From a checkpoint of a small mixture-of-experts model trained on Wikipedia.
Size: 13 layers, vocabulary 16384, 199M parameters.
Below are experts of layer 6 (counted from 0) of a mixture-of-experts language model. Rows are named router (the router's row for the expert), down (a neuron's output weights, with its number) and show model dimensions 480-559. Each number is 500 + 25 x the weight over its row's rms, rounded and kept within 0 to 999. Numbers have three digits each.
After each expert's rows: a language model's description of what the expert responds to. This comes from a sample of Wikipedia text that the model never trained on.

# expert 0
router:469463535539499463482485462462491501484531512472499485498495510507522497526538474460511485512489496520519548472473462498481479517528482512502490472469497489530464512516521508493473542540496460500536530543464470498472546492483552485503476493
down0:482476519507476477447534512530513510455514526512533435487523518482461489507487515473538505517510497513492509485484456532495495516463466507477521519500510477547486476536525518477455499500538499489493505445510498532513452540506493517517498508
down1:478476476511490522491433511471554487467470526534475513476467533484489471560503566465486521506506497515484491535507513499493484501512520462471532511491459464486528529521539531479516517485510485501489518503505509484476480526490450466465483545
down2:459499502445520546495493495498501512521506540511510472501433534477474500504562497552554484458554425511511548475465481507508507471503521510545543518505524520478482502466513502504490509477512504483524487489516542471501506536493511506492466517
down3:504496504505496432515505522516514470500504502520459492486520462517455522506500504498499511493461503496463511493506484547511480485461526529491521523480510496501513547485471490458539498495504480486485522510505523462499567523503513506499507505
down4:543486487518507505484533540524495502504448499468521532499505475515524517485452463482495454516506438504479507518508493446440488531550534495492505511548521482507487519499471473460524479465504490526545496496487446531496506520499442459488510496
down5:529506497512494505540528517525507482474483499515530462553507492476507503553544497474518489483536533503482498480518492520492484469443517476495524497463471468470488509525521462515507498519524526490465504515507515556558494512480501544534496527
down6:533488518541521499480546531521510539508497534502458513499505535524527530502504499517482554479506524496508548503488480473500472470519473496558514499520482520470477520447501476507498523468502516529531485519517500488481475514479532520500528460
down7:527516517483521526477489532518495538476537511492473565552511485511493487482502493548457494521483499495501481533509519527522513517482449486492455535451491453485454486542455490530484495517494491442487545499485531458495550510509499486527488460
down8:523517486498481513482503514490514480507466500512479523501500527518482522486544511535518423483535527465493517540472516521417501507505506527537512494467467483487505521493503476483521508503476473490536531497488543479483472503479489541497482511
down9:455504521478514516507526515507476468498499568488486459477528516495488497495494542513491534477515498462509436484504491514505484481479475463504496479480566497500540506486488549501482498505482488512490473497526503487537483490479482466523461504
down10:529485481516494543520509523481483460501532500498426534516484496555483542502504523511487493529507435512494532501484553474543476499489441502496528491559483468483459551510509449494515476534510458473496485473496510559534462504498506510445463496
down11:516474442477515462491501476499512460503505525500521512516499480477480492490464493541488496483516482477520494547564505492482505506503497521526460487540494485552486491526513544539503517473493512498494527461499487520496507504512502500452509473
down12:522529532492549477475481488507492486552504508493523508539461516498479463482467519456550463499490544456521468470509511486481512515471504511477473481495548515510531512549494435476556481525494544560525517503482510484468524489500521516513446504
down13:484486544463470452490465462503510534480487516541479481520505512473492504504542442544486479464505497488470514498527523486516474540525495473501503539445521473524476485529518488468516533490459509532502495487531480547471471504478542488508476519
down14:497473497503542489503445474530470481525495486483514508488501514554508477456520487475506485490519522523513510502524499496504508566506493514477505511487477456493507513482523530515457532566516528491515506440496492500530496536529507539485549523
down15:461515498481489484497524511460503492529484493511525442496520501465542524522509502415465539507530527473510465501494482509490506488514490497460490521522511528485457492520515491542490482471490486527515548494486500507497461462507488489476488455
down16:506524522465470476508509495526487503512531487514486555534494504526472464534502528535526546499520518561482506514494475527538525494489525480491513523515493492511489535526525468496559490517476498525512516494472560476519484511508485436509478554
down17:508506464511508457514482480516510479553507515506522491449485498480532490480494540510475479496507487475530499490479463460511457506552483493504496483460495477537484538479528509508508474499540486526548467472467505510510533522496487481459493488
down18:483544468508513504497538545525491533508460520503556543466485485503495559500506463513535501462489487483513486496533506531456505470492469464491497513542526525533479512499520521476496486503506491482500487493508509484508529454520471496524499502
down19:461463507520456481475536518495520475495528448499512517502507470523545451563458517502483506489542487521478496462473495499504536475535487504515502444506497496531514488504554510499518495456483492531504486531544506493522487524501513530526497503
down20:505481507504514484515509495482466475527510484488509490481482466483495508510545474532498521447492525494476472521527476490521509552492485531515522494508501477502490489473554469531483512481424500536543509455505468512508524519515556537512501545
down21:493487492505484543505500485468524497520459474539544482487429458506527454481466485498496508488489514508511490471486488457473473492536483489493491535528475505479505507475487530515461488501501502543485554538511491517495460516484472504530506518
down22:499501492518517504471508492548517532520483449447516483494536476523476517505512502454527513475466516522465473518484488444524506478495494499472519494531505451497502488465513543505557504527483480480477490494486499513494480499487517518524503478
down23:494505462504510487456516486477501481523505459533488530488499540530523466506497492478503474502512523485498468497476514547553482471491517534470503504528494508463516498441518520501532485492491501497497537454483526511484458486495534483472525511
down24:527523498474496476524524509467495535481536514495489499475505466489490496517490502470496487497529463426519572550492526514503511545536488495513540482520534495515496491516483545559479531523518485496501494476509483506513521493497541523558526534
down25:500461492529471507497490506476515510482518493548519488504506554505524485560549488516483524511490514526488524475497467532492496498477511522507487512477477489492519550538519549522501516548487513495492515541477432501473514483503503477518524493
Description: Table cells and numbers. Pipe separators, digits, percentages and units inside wiki tables and ISBNs, such as | after scores, -6 in ISBNs, km^{2}).

# expert 8
router:489493536520473455461491504474564480517516513500469498466491535465510514486502473486527469480509473519525513473477480506489531496484521545475492504505493494506461521498506490470497538495515490486514502519503513497517509479496514495545508513
down0:529480477494512502505567480515508472461471507489522485498549502478488534517524445508479476517504457526497505521509504516446531475487512492470502506508517543486515452485556500502507482520470491510497516461486479514527482497554480524487527486
down1:473508523526536510499509492517479444509498506487486511514526528455497482488545533544469506502498479511531483478501484498516487484526440520472512480477458511551525537516516494489452482482507537516500483507522510497469458520461499510486488457
down2:510516502514517491468531513505499513511449453498438498527475486520501512458531513526522512501540469487489524531495475492522497533519502494546560515480456478515518505526491514486510537473514539491504477462507493472498530542458500488465517466
down3:471487475529486464511483516535500530485504506508468495487520483450491502505506508459468490524482504516470515509482503569493463448462496494514494525465482508502475517440518473499454476529520525510505465563516492492500552515529502498495495475
down4:507523459509518555484505500506511499542497505482528471526480496471468505463506471488545494490467473496468483493479490525476504494529492484503462495496533484462481499460504515523491502492488478510493480496499468464538497558511517462471506535
down5:542505527484468455495504491530495498522501496504556506487517490480484491501535503482493435519546482494516462485552507503484509524510509487486461468463497490492529513492491512497533499497461480553476512537475503515523506481498494533507488485
down6:480452474545520471496533469464504516495504493497467468469534455490517507494518473513473530454471474488484496506469513480479504460512453481464523525509462521472484436480491465517502533525458517516524441493463472522499531529499508511513500527
down7:502498513488483495506474500489495486533511477477475525485470481521537504464497511494495453429482504474514498499492474515482503458500508484472488505487480491517473525470533508512532495492470492509535499528518517550510479471503513496533534483
down8:454489537542494488466494501474515515477488516480508534460487480505480454537496507490484489553510495498465451488512493489480445513536520497529509467515461537476513512512488494495472466456479527505514471514515535490474472471478533510530485480
down9:515474473492483512502501527489445544476487494485492469461530478499502490470451513516507507492533464492484502488487529491528463433526467533466497486467511463491530506434509508514493536468473506507512470512486499517452528505497514510476501532
down10:493468524516530483528509502491515479453504478444457526540483497505484511541497509543485518529480469485522527487492514550463533499473487469520507522523497487521491488496492469490496463468516476502538526510527503465495476482498501519439495447
down11:502503472531531486459507524491482468460482535511464492457481514475489499519544525529488536483514486501493536467508498481464519505554464520535482520474506532536475501500507449458479505519470519464481510492497484503480499470513502492453449475
down12:484519491486517459518564560494513485495511463528519510504476521485472498485521499513522491540498460457502556507515474474500493473492470541462473541474497494485496474523481500502529515569495487523506523523491477490472507506468446493464488526
down13:469466499467492501499502516511570484473521522491498496497486473523500467506494535562484475542500493502490440550500542487519491498482449492461484523486539490516474507490506496469502560491525516500467491498533506468509477471464463489526464494
down14:490438485529528494485472503497476492474533485497510509448465481490511497455464509548519472482516505544449446493514520528494472515585452557513504477503512539489455486486503549514561502500500516522508517487495493513477482524481521485518500467
down15:511525515519476513471500515494520503542519493495506504515510487515477458465508507487484511535509496524502511570538525471457501497525472501454484540499517472504476461511462480527523496464514470562478493551530532477546521498514485512517476518
down16:481480467463503492502524506508511493546533477525483470490505510493521509508533502497481507515490536516506504541480491525512464505522491487532476514530469482468492526503497467509499526508471539526524486529533524483498491468482537488505456515
down17:526503470472462506509481475503510507491529475459496470517530489525510471504493508479467466476515514468507480467502519486478447495544507500491461534478499464497532522525460471499478507488548484522510487508524512507505519515501478528487464507
down18:492470534476511476486511493508476507528491498531469490494485518468521510489509491466471446476514547497504508466524488518472477480500488531481521489532508551521495500488526528467514470498497490486495506543491506495488467515542461475495552523
down19:495476541513495514454468504558487543518486463502541530529496476465595483558492516523499461480487503538521471497493482480503550456473466479493496451459510508519478498484538463501536473470488505501485479523487445468504529488468477516511491462
down20:502491574498486506537522482559485456529518511519539510518518522480497538477497541515498467519517515522497484522515475540512488482506497486495526494500525503467449497510491517512502531499469494506475507491530496458548499495493516526471539493
down21:476463511452510527530523474502465475496511535495484476510457508486499516452490531485494473518513510485524492454518488489518497506501515482526497489568510503503528466477532497536497508550442498500493502479522467500526500523511519499520544545
down22:532501483487486455503484490504548467521509470476546494453490512485512475492505432501507494484532529518508535502514499426476496479529504457473503460527499469515509561523469547469540476468498456508523502510518510546496482459523499524536477484
down23:495494497510492490507518534503490504495506516518470490485483488553473502502446501495503490503499515498524462498491458532505475493482485468486495451482506532507486520539488489505493472497506480508498505479490503505435465540479519512437478483
down24:511497475528488489510518472528486547490491474514463519513509417503510539478487483485482488496496479457523484511505500485518521467479455524469559508489526477470472473485484502492467518493488511449475525490520479490535526498510494500536541522
down25:490552533488549485504522585493472491472515467494447516523485499494498530501523507482491492481491494534560529499480471517503461536504516465485479475476482461485499465531497508529502500513509515490502465519508488500505503505474499525447505516
Description: Determiners and ranking adjectives. Articles and noun-phrase words after the, a or as, especially first, new, largest, became, as in the first overall pick.

# expert 15
router:490469517478505454474474517464515515504463543483525488502528519505530495481485509496522496490520449515491553520490496509504525531549480559483524499447498516479470536487525505516529484530515497482538536522531491488428522505503501477482513455
down0:526476520508493505477490507528502552459532504490462457494478530526488525489513510524527492478488513494512449542455492505521500502470511521486479531503545504501497469513486531496520507500480520511447487501524513487513493531529467475493511499
down1:451435540496488490481531492481490469517521499510489494499547484520470437513531521500483520490524471511464484529541507556498476496480480441469492475502501498454527508486506493482512499492482458471512507504526495475499522483447503512543538509
down2:535530486488535530500505496519476444533489470489475445510494502507551481529470454539522510501523477522509565510513452526464529490508511519504534479491478521517488466498444508494438535470500505500520522527532556507492498518535513463504533504
down3:509504521520499452523514550515500488516506515521472524501538485527488530482511522463512476504503475493454501465491517468509492511497467545495502480520517477496530514487464504518489453486504516547540495521487473482501535497500451464522508511
down4:487504500499475520541555478512505507469472493473520522495480457489491549482520492487520495501478463487526511515457525517464487480552529520487474510532516479493494538480468480505553510477483520503553511485510535476502521481492495480512455493
down5:483461480500503470479501523456500540493506462508478507508453485471505479500523534491485497499531480491479512480496466516490498493512503514556526480492537491464460483505452507542486463528495516505441517510522539509467508486507492518540513488
down6:460490515480548499466458489466506478490514520487498520502483495503434498496494457482517513515491505477495525504468516524511479475523456470502527509494514488522472506499480494552492522582471482453494491514501499506521528526508509552495506520
down7:521531535534466530501480502537524493497500489509497542519521517499458484505525492495508514488485489505544533504487505487514506498504493497504500513501445522506514505495490488523541508513562559512506564481498483516541538431510527511546498457
down8:567489448474492469531536494487488486487496526541456509514490513501473500550497504527550465489480506518464508503448456453487529490515520503524511504525498490495487518484523459436539500475463456506495540477518521491488428481510457455504449500
down9:526506503542501478439482534538451502505467498477519496505484491501540514485529516474475479506460511475484462455533515567444479476496481487506530487515479540474503533512514481496490498511499500498497461496494477424565510495480568498541530489
down10:498494530475523488497465506517499490515468462444483529497533540525467481498496463506531437494505450548503581481493533528507501533526502523474532489526509517528508495501549503457493482548515524499491530489528506497472462508486522477484515506
down11:461512488508449468478513476506555460512499492516522500517511490490541488529520514533466495502508505459488510512560487497533531471508519562553505474481489488493500538497505485475532557514463464491510481535518486512508500482519534524477535540
down12:487479495525487480515462464494487526492491496493522519478487509499516488528445552511513457474475537506517521455475534518530495489468471515491519504495503542493512480523468504488519496469499482545529516469523503509419532496516491490502517535
down13:468489480511486551513517515498503476501496500499510514505496469530554481497438481478495452469510519509515526518519462547490481497509504485494501528512504469506524495524551530473490490500481496520505516491507508485526471490523501494487508480
down14:488498533502497491494443521527466467498489479519539531532499530510432493502511539505550476492536476515477501530556546512468479518486487519484467491539482502502467492485491526461473489498457474523527466488507555481554530535553490525509523526
down15:538506475511474506541502484495493489535475500458491536508494521506478522460502504516473469502452515484478512482522520499479530452478514488482538510507429487519476481495472494525532522474501445504482562487503501480507467513517495517541528468
down16:435551529503517513513496539531486457524521465501466453483475484478485511512473512461481520498499485517477466517446491526500475536485484472497462478482486472460486529504481529535520532481488492510511520498565515505484514536454540537472474490
down17:476472473485504502459486499545490495535552473505529504451508500473523501527493461464490460511459532477473502524547510514497489464532512457485515492531472535513534502552461538492519480502515509515488501448550509494504528486513520507456506524
down18:517537450486499474538527520506493533517486471535501492458497479484470508496486539489520511480456491516476481459446466522502522538471515503489515458565494517517540511520511491452512472489501524503546501504537505492480531479522468514471500474
down19:493494512495468518462469498456535508474488509525526491507486499549497469485487502542466485517504488489496483509476469504552544482462534519488475500468445486464489485489502510457505500518487499516474510568533509504519500531499497441433528516
down20:531519509485502466539509469520506547506481501501518482505523467489506523459488523501483525485496504536527506522509530491510494488448498489568483464509531430471501496502511472475516464491440496504536497514507537491535530473514512524515488507
down21:571534479530520495552533507494519507497492500473506500506478490503510488481478511477484483496502539474493534513501493466450524530511544546510453482525513469460512495442518474550499466488472464511500508511499478495493492481514517504512523483
down22:484511419487507502550530456490500489502461475469488493548487511453487463512541462499503525505523502454547514465514487502487485538504510526492527522514432445496525500504500506436514530527427496488520462520489480540437493518511506493481498470
down23:498483496530534472513489487537526476448467480545519533522515492538505574480483512461563472546493515490515478505491491469502501521549509546494547518478500483532495544521501498483544513522456523528484564508521493483491491482489515467512511528
down24:477501477486497486528516494521531492498489458514491499522489505473499483490497471520487474520509502487507476474491491524506502503493493468538499527497517468501485500492506504488523539553489460526511520439504502500482477507475496478494485489
down25:524530504552511545508481524504504465483522442506480500507519476527489515517470485464450465525529503537475507532506483528492499489501551521551502482521527474520532485476538528506479515511476493499463510536527555497454548535526471508511499493
Description: Auxiliaries, newlines, quote openers. Line breaks, auxiliaries and copulas such as was, had, has, and opening quotes or parentheses following a verb or subject, e.g. had been "clean.

# expert 14
router:512537528530519487495522525499480526495476551475459490475486556471511553497491445500552465499479497507501480455478497464457558504510473519478532487453520495510475501477515476540471516489507511493471480506496516501485542536506507478520492505
down0:521486469541493505531529469479513474489491514488535477479532503487496504467513551504553500501522542504491500510473505459473499544462483470518541460542475518482504532497513504504499539514494490497487502444516532499517511472487456492512507508
down1:494495530508499520499479481524463475500490507490552512497453504525525501517495545525495486433468518492499480520469470548487510493458484477466478510491474540485495491501529469498536484525472498506506513517528481469481506483492490532497495531
down2:498512499498475472459577506477469541502504484508493491520498517507477484542485514478465511511504512522511502468508474485509511483477492473462562498504474485530525453501532466508547503454490534506456474470506539466465552520496507491520456473
down3:537471484498503466478509479511441489460498509493505514464541506500481487520499510478528520519517495492479540487513522507506463503504515527502494478494496469552492447462467484524443479459472495500468508520505514482507517490508531469480486540
down4:511514485511541530542514503480503459511512498522486521512514500460533502487484489478485512452490498504528482498462501483551505475506523526510486488546478546541532529452469482461521486476495485510551501505512529486506525538503510531540532501
down5:483504497500523486501499506509504519484526504497532520510502497497523523537509516503521467513503474495536482474439483491483499479455498533500519489501539498494560495489502496507506542516460550500438488484498513459526468502518525523493538488
down6:478500487524500483481554471507473529506531497453481528448498490510511470471473465472525479469454490536472537520467512471499460491513506484481475511498478487475496525489525511485529492471430484492529517468522479534489508534509543483479504498
down7:555505519485464512483467561541511515518533488512507484489472503496534472492531543490496539504504478494458529483497467513544464507463512492480467481485471481474505498546498465483508481530475508540493541471512507491520524466504536502471508499
down8:483554534512500503450487539547511540515494500500496471469515471493466529502514509496470478511534497470483512486465483492525524513502484526520471509497479519474501502462495504480452482494472495516484487521488517473462513524522494484553452550
down9:554490498483502527491501477473495447479476540478527455473543485488540506482486479521475497483491486503493482494495515529500487501459482475479551469492481499482519511495477471461513531483483477453515455517518513511473497511472512527508482532
down10:545486511547500529525481528464491494516506485504493476526496513511496473489461511523441512472455474518513541486451497518495539499523562494504467497494518497488493508500503507485498487524475481495488540540498475431500478551492517525476548506
down11:521475555524465497480517512516531514471508526487509452480454514494461498496498502519490527529476521487501522477494514486481524528520484521551489477472495552493514456539494450480464458533494503477484476482571442575500493508449467474452528500
down12:523464507518467454479529550511477506548505503521532512490483512481482497551516458534515492440497554459496446483502522513471480510451554539482523454528503486504579498489489534469495526504512455502499486489480480527533503512525484506518513498
down13:494532514515489486503507516462496469496519491498506510474502490478514478527503502522528507497496428542522494576535455513540456481492503498512496487480507499544487487544488508446493494476481467533484499534483483462481488479506470499541481447
down14:508503520499506488453429501519499495514551516480503487561544464477521510468517507487481448482484490508539475529478541495536493581510558544508481544491500487457517539520499490465490522533527517499477436471499463482521547544489501543510547487
down15:489519519525492524447522515458486506518487453495501520509554531550504508498507468440493514511477533495526484491533534513504521511494532484496513510497460489541481467509523522475495502475519496543504562516489498461506504500502479496478506521
down16:490552479541477495527493477527544523530533438506470528480527467488490501510517527509531514510488455544504515530498521519527463493490490475478466493458485492499430518511491508487522473453492494509507476458512506507445543483498547506520494510
down17:543486495512498464515478432498483498553511476533504521515540540508521551507487502484453469507489493471525464527491505488500486531565503459537488473525484460518513514516471524470545494485501533455517491513535520511521507499515522516502501529
down18:543548491449486488542513475542483518547518473546534503482513495485493509522446463511472508432489530462497565442509471515440499479486463479544513481557515567557461521560506474470487467499500472500485531506509546552496496516523490503481457464
down19:487505489502539468500493513494524489505509465560531502504454488484529482511489493476510479491529475533485448483489477507543517488490531504470473525470504504500516537493469548493541479496532483478483538520492484478532549504530492477532526467
down20:492509533494483481458484534521513489521521468483516472514498456511514501480500491469498527534524455490503502496519527459528471500479489475484472528491501528491494506518565438505497484482471494486513474511560497474521518478477508444523495525
down21:503470483464513479481497516545504499488461484532520518500493507496503458495501525446461509510535479485493474506493507478515516507495512508506532492508512553538543490449520486486491471494487510516516516509490499559532516484481491495447541522
down22:479504501505511506503494484515520478519491462474479488469509549483493496439525482519502484487460550483466530524526478517527491511527527484511478492523463467507461454512518491491517538515472486468511488535503501514512536510511524506553515510
down23:452491497529514497448483488483516526488527518527510555472511470515521493458500490509501558555462487542490501509481500521465519464493473502504441522492447464499454509499535506463528550485502441501505522573491496518491490472482507498508542505
down24:486499436495510536501525503498481486472532481503455490485455458436504495562544490504475506520496547493537507535515513480452502476504482476495517501473460443471477446469468504510500545501502501492514481508512528502520504523490503478506508494
down25:503496517506512514524487540504546479509487479501514552505514518519468546498496483514452474468484508507505496555484520524483520476515521505528498521463528483469528490531510529508451512526463491483514544517536475486504448486544450546487482516
Description: Career action verbs. Past-tense action verbs and the prepositions after them in biographies and news, such as joined, served, worked, purchased, approved, of.

# expert 5
router:490487479535472490500528502470465476470489502512529502554503473460493502449485521493496472483498492513507510484483523471517511529524487520537485459456543521504467475460497519471497531525563487495561485510475485478513503469494493495522495470
down0:499509523501530499511479499483522493500520515505553478493478499530510495523510492490521499519539469476511477501497549494505476545488501513440517526530511484487511522458553513481487521516498468457510506488475563505537460496566500474489525519
down1:446438511488519499468503499514509486506485498485531475521518475482449457502501502530521531501475461466456543549531460476494461495479527476488525465509508482437518441460508525480506498518500502458486432495473488530470527508472508502492506485
down2:494535553508473450471525477467472522528526507481531508539523506501495475526535506508531497513516466467531552488474494487522515493474495442485536485504497481512513482523518538525473510491499485499525497488485528532500554502500558482502449519
down3:442508499500455499505520491494488547494500554506520465487503513519461562482513489506499501478509534505507492490508481527524441523530511498519558525505507455508458505451509491499475483492495535544492529492536481526519518505507503484510496491
down4:516550466484473485526498445541501480491489521484536463474456508506485553478512524553464523512511505480482466502500513527560502519527495513440481496512517513488511509485514495548517498470501470484513468468498470489545514514523507507496497502
down5:506482492527546487439537491527466508465510496517521507533523478485486494516495479516484442526468447533495477464488492461514529468472480472499495488462545510497482538491461506509443506480505521483459481526487510514514498525477512486457506480
down6:456471501501549508520507509473495502515487482536503499483488480479508505477499507463469485446503485538533518485492476511485449463520463486475507532542484516494518463484554481544513534481506518523471501496493498510474469510503507506457534490
down7:520525513558519504527522505543490504533498514501476520513483536536474498510525509509485519493508521525478521512481530513538501542468500480539479513491472495529512469474524505524460511498467570518493524461499502481502476483479545514496497523
down8:515504522450496481523489523501475513481529511487477524497501443484463488476527501490553475546546503522492504543491533469516463529479502482497529493478471452505507513506491516513508499499462464506493528495495525477479469529539482513524484524
down9:505514528513491499504490504499502511451492488506497447471485477524459485476540525535489447445523518501545548487495488446480497523536472463537538486495493477480540505490509491497481472497508467503526444476531512512499505529517490541493547497
down10:543511495487471515498473502524524478533523488469543544502517498535473466494493500509535472508472473527496514528507508541496499508502494529468506473505446485521507485470545477485514494541506504514485502519419468480500516507543462485497461484
down11:495481519498497523474468475453522454523508502485480493472435524501498500537532520490500510539484483485564474482545527533506520503488508521514460488482496488491489523489527491497479465485485512492455489509496489512449487504493482462509492490
down12:515482514520498494536483501522484550513479499507505466539456514527487491437464484532495502506502518495528552556486483503504534478450502493482499487478555494458524511545492452529499521548495476473514519490476470516458495481500531507490480512
down13:489510549460510474512553493461488554524477506482469508531483477528484486513540495534448452548536513527499505518524451525489482539513527477525516522502510468473502517510505473488515496459489525499518522513488473497498486467494485517512515486
down14:508512512479507502494507491494507454506476480493477462460501506495497502512533489505528509480535470501484504458536515539531507514499545488482512511492545560501449493497439488485475508499500492476516471460517495446544502471483507501474536508
down15:487509475513460513543530519524503507519495507492513541511506455482480464530475485491495493504529515485535513547480469496496470470466507473495513517521497492534509520501514464477522522521512478499458559502472503539529489495492516563497460544
down16:474522487501471504544490485494522511525536474495453500484502525524476473545495517526463479518478497497489497489501506506548480496529503484514492460534481471435486475517463516495478510501504506470457541486559541502496502490561486428481498513
down17:520531476501514514477487495479504563530535492500525512512536530493541533527496510513511462523521507475495492527497521455543521451574491513500530529500481444540530523484495494511465507511489500532517504487507520495459538504455516497513482506
down18:552526499516519495465529461511460435488497516555497489502494494482480505529512481498500463484452521542493481491498496524469509530469500493490484499496486550484494500468493495497515456528548483480496503501464489509494503530515479497538477495
down19:475461480490492501447532495475516502482479501541548474462481434486497520479492491506521481523480505489495486499521500528473515524499501514480476519519498528508493491508520476496545501524484542514489483518492498519492509540468475539506511488
down20:497438493492468457503488487544469470498441495481500467525477501489454524459473499478546499505480509535532524540513520445507562490503527446527495497467487488484483513498481525483503517494472494490519497496515473472539503533506505464507465496
down21:449515480521508516487482517455452509499484487508503479531466492464508502505548481449495515518488470433480507475529482452492476549487502497503444557509512497481529509482508482492542545503480516496507486488492500550507508516503493461467505491
down22:486546459499507510510534508512524519539546483465522476540495503530463511485522474450551530473464496515452491518435465503506447534491501459546491472498518501485493516508528527511488513504490502482520485514489490506482487475476513518533488495
down23:456552490533510467487483523503523514535549508557561534476499470503520488493495534533497501504538494498507490470458543529530483485502515503477486482455516430537475533490476507516504502509476507518470510538527460477478511499510506516477489446
down24:502545485488522511515521511514481514561506478503503514507532460481503476537462499468480453508503488506515515510547518473470501472532465499481504502478518488526474481453520491553488529510476487486479530504523485468513524522479547520566508489
down25:527479501535499502480455494496545501511522519504505527496476523508500499515479528486506503500510461472516487531525493546528500498525535462535492521467497525472505451526546484495488507464472500528464525551472500481472518471528489488500506503
Description: Consonant-cluster word pieces. Short consonant-heavy pieces inside rarer words and foreign names, e.g. overw-hel-ming, Ridh-w-an, Cl-av-ius, down-hill, sw, reck, plus CJK and Hebrew bytes.

# expert 7
router:470482517537473485505495529506501517479512509492473504514491544488487569528558484500524502479452516509501496498475519489504495482498443529468537485506484522503506490535530504492500527466558477497556535504467554447530512512495517504508471502
down0:514481499478477508496502518513478475546504515491515503511509504504479519496503482502496521515526541528493508507503477528509514469486520501523544523545505505452484505514501527459544521572538502450491479484533483516528493535542515505505536471
down1:498430495498469515482506512502494495508518534529516466488510542481452512522514476506511538521484457496510528473485498530491517477504542495492498469551495530504523475512523533451472498490501522484494487514508528504490512510549506540502480522
down2:512513529482486483519511512480474519462533492473471461554501520516491500507518524527514481500514499524520478509463501496503510527494498460510520503505482527518460506491459516502493503440494521479508505469473526466526490482518486537459492482
down3:505485492526499454491479505483464541526490530475489499470528516537538483483507493498514522508488520500508520480488513447533533510522533518476502534504482500481501503496498531465502562533567518535518498530523502443481524537508517481476539513
down4:531528484475512532498533507460482445489453496481499459523486501448504522502511527509507483511528478472465475493495465543481519476507483535502504470494491502494493494485518494484483533495494458473489528493490500456534520505443490503486501529
down5:499516428481487477482475504530491528464483496484526482495457510526491486504530445527493505511517516489494511488510498516514541437516471516530561489470514481480522517467519465491507502517503527480524520499484455475511467470490525485541491537
down6:455509482499529471529532466500504484472525491513552549476469536537497474469483513489483490469477455450510527490476505515495521431514473519486534503496493475506474496488506476527486511521484477483470498546477450460528550536501494493479497497
down7:510517496476491531469445504503510471504532515500538517516528514504535476485504503484500508490501521553475505519507441499526514486491518527490514457496500484472515466507536513502478543495510482492494551464510506486532534450495514525507530481
down8:484489520500484495499475513480484479515530509481477530492484457541523523549494479536485453508468487500497493513488484476535475527516491460522542479462503482479529476499500526448520522497433516523521513504496517498466489469487493502499496530
down9:462505462511520507481554527535453489527508501506492469502467489489513509453487522495481517491532474515482539478532463460497501517465492516488471498483525536514518503486503512525512554507539519491506491475453518486513484511489461562481533516
down10:470503494513556526478504553481497491482475518457498488516522481512471460508529495503481467507515503506517511503482530555499506496522468513533505434454475480551496511499495495496516459516549549480501508488470529477518515497515502501497451514
down11:479515448461501524496517514505546504491503527507497463514508481477510507496512514506459518485487463477535469544505502518521507483508483491495498431481494483543508510516466450497467516470472534521483497506528453541490483514492497493512474492
down12:459550461502494505517437489507508506509518452465478486551478474475533515521493489521515473509481495475479541510532476483458494521498470445463503527500540502553569515485509536537500461495502440492503494495450480484501523491492495528454476487
down13:486475499477499523499524547509564503496490508473481517506501458465528483521472534519477480497505549504517501522507506529514478490493470464498487505529540486528498536483482516506506523477514476538461484460493452521471484468512509448462476503
down14:487517477466478491444492492493465476512506478464489444517485503469525522493499479533523472489487495480485482476497515481506481507501471515529476479517499525495501471504492507430529520481507494447523480483504446480493549488518508536508489498
down15:505517570497550492491478495477490520514491506476504515518514492530485488498470487481487495525510494489515483538499497486466491508538512525459525473507468498533560499531475508509500530508528499467526565527510487536504522492497501543502503507
down16:516512464461450481487531499527531519509492475475430489477462504504487509445509476515478483501515535523489503545455476502504486471497501479453495536495497475519515510530469519482538502495511486500522522481529504501447479547552516487469432490
down17:507531490471511525449475518504490493546527485517479451514530457491516534535508488493473487506496486463485503497497480513509513502528511473541465501481476492545535525501517529528458496484487507522539514504488468485480502526486512487484528492
down18:505523490513482492545449507534478491507537503490509543511499466490570520528501509507519484477491520535521500487480467530501489518529490490510545499502495529511450500461483497441482498516520488516515527499508504528464478550532514491476471508
down19:504496499521514530501489485482514531528560509506494494486501460490520497474529497537477504487482510428509498477494486531484455491491520483471471527515478512520530475509486506500491507541490511511470487524506482503528529467451482449480529476
down20:528488547468529515516531521514442505538446496514516508463497484495435550507526514442513535505477493557481482521539580476511530488459485540520488480532520472528475529502459501504500505527452540513545535517494484501477522504516501505551537508
down21:477467480516518508498497516501535497496494502504443486537457448482515496517503533470504516536510514467466472507518516479484486521472490460549528505523483528481537490459461522528511479512511557525473511476483481512504446484493473471475510543
down22:505544507544428459505508494526536495521490510428500523516497520534506519486528498505510507475476520495466537549485452524455522545490519468509479453509470522538539490464448468454503490506475492471524518512540462521513499501514506501549534531
down23:459514495511477475503520483503496478465484522541500516542478544510513497509467522539511490515502498491504550527525455528515493485551538441484540446437511511491531483443460477503532510481484497519509573524533509498504488491455504469466493488
down24:521452446504472507507519506550512469515478459490502491522505487514544520520545497492457498498537513503525495514504452499535480498509523459496500477545515472482505463464551498539497516492471525496510543480496526468514505502533504551540515502
down25:526508534534515479520518503531494449502473503496488502585510537503514515511508487503490520457516512469548532526512517531503505490531504504522488461522487504541489509507481507483530473497463494505455480499530516520529527466503467490474561475
Description: Vowel-led inner syllables. Middle syllables of scientific, Greek-derived and foreign words, often after c, e.g. pic-n-ic, allerg-ic, collin-ear, morph, anim, mon.